Experts of a small language model: 14 layers.
Below are experts of layer 9 (counted from 0) of a mixture-of-experts language model. Rows are named router (the router's row for the expert) and show model dimensions 0-95. Each number is 500 + 40 x the weight over its row's rms, rounded and kept within 0 to 999. Numbers have three digits each.
After each expert's rows: "gets" lists some tokens that make up at least twice as much of what it gets as of all text. This comes from a sample of Wikipedia text that the model never trained on. Tokens count by the router's weight.

# expert 5
router:445503473474481495516495477503514396490533491472508534503439557479538515565604471501524441413459553454580553501490474575515484486503437535501489497494482528595486437482508490504538514515484492500452465530435473562521496474475529458508504436503439490575488477567427472485509454506475577516
gets: " (", "c", "\"", " E", " R", "h"

# expert 7
router:510509557457535500560486586504543499555476492453427458424533495535500513498547461437457576570480465490525529433563521465474484544509439426474464517446517534483497525537522489504486506582534491456521548513543521436474536478526537525575517549525576521520506490547468477481564548451537550520
gets: "ing", "ed", " on", "ated", " is", "ate"

# expert 14
router:456472462454518535540518554515490485519501533565531482529529446464525504503443552401530530445489500496547531603488519553558458424578483530478541546482457454431469576476415512482492472474464510477479453458514531477480541511547529436488484516548451555508437522549445508498457514527508540528
gets: " a", " 1", " an", " 0", "r", " J"

# expert 4
router:490535438603511469567488534490519514553513515488495451479513480513491573519538525551492568476520454524490475560470508505478539479525533493472530516563499530405530567481500471462524514553516543494456586555535425506529479517492467572512498531543479502571541519428506447484442487443459415438
gets: " of", ".", " for", ",", " with", " in"

# expert 15
router:564465498471552534455504458528467543527532558477471553502569440525415461468479516548467470393481532476501504543518471492457531476425559524507481537519515588562464557514578464506520502508473488483438475553546510519409506525593527512533474482491547499452563484526489483564493520475477501511
gets: "\n", "on", "or", "er", "in", "ar"

# expert 0
router:516588411566466571505515519499465465504438533517532492549404440446493470481517487510483467474513475577525508509537462473505510574434534588494491521549511472481441532517557546468474499538499490482504524434441511511522541486487520453501525561457486429470450403510514571494518487525496448515
gets: " to", " ", " T", " and", " B", "b"

# expert 10
router:516472463471435419472495431498514547503461484482511560522500500506480561503518509493397432548467491460472474510492451488490498443543556453475521424481537485571518530529495498552497456458517539538511531467393546465475568503517482567460514540497490432544428530486481450483480501571585479517
gets: " in", " the", " m", " at", " F", " d"

# expert 8
router:457423429557442537483532506470510534501474533486494427492551452587524458547460578482458549573501522509500443422454499536435422558386525452536458529470533468512549481481449502525533525491503515481513490454516449494542433465469507522523490485496498532438512518556483504528512479532464474479
gets: "\n", " was", "–", " first", " (", "%"

# expert 1
router:448527486522478568494492544559551509435560528546479578517516517569493454471546459532606424535551544469507483467473523512533565473426476478523489533516499495549441509490441544520507528502485451460529511503512434459555506539516491514413513473466484451501456540465479477477552600446518484519
gets: " and", " was", " he", " is", " He", " it"

# expert 13
router:522546580418520548517473450511465558524535499575472539514464569515517465560403431523479503448487431497507545490489549491544455445566523483624512511483517476476502488536533478455540540492540491491513467484595483540507533498519470474442505496517478542467500496432517508492556485471551459449
gets: ",", " |", "-", " the", ";", "m"

# expert 2
router:544426524543493463458490459491491480489444455525553507528502547461475514480514368510511524554544471500414525459498490518534433446491461519528522466509463544516497441405515511459472486513585446515432487495547533505447479437442488497482503507454476516453528464556565477560504508570476547528
gets: " C", " S", " H", " c", " P", " K"

# expert 11
router:513520565458516515517520530454544546519556501445499462472447496473560516466552453433514441553510578461567471539458486526500473569550533513492513456487430451486549513507519556541482450455496525530548499555498581550481453450472501495537495497442561514406571497451479517473475446554485490539
gets: " |", " the", "|", ":", " The", "The"

# expert 6
router:484532530442504550522530452471493469459508453462506573543529536441499506517516581521540604470488505489462467515512558429516514532492491495473547457512411553485554427555491423519430572448535486469527467447482540512541459537452525432535466509445467544508542527495517457496482532462496449538
gets: ".", "\n", "-", ")", "A", "=="

# expert 3
router:505469573534497488443506472532458499527458485520514452504481504498560425470438547527545445486568466519487495491511497434564593534508460522466499528485536467507546464496454516494440416489417527591501498502470459483461447493537506536455537527571493479574501496494552597442480517466440528497
gets: " to", " \"", " (", " b", " as", " or"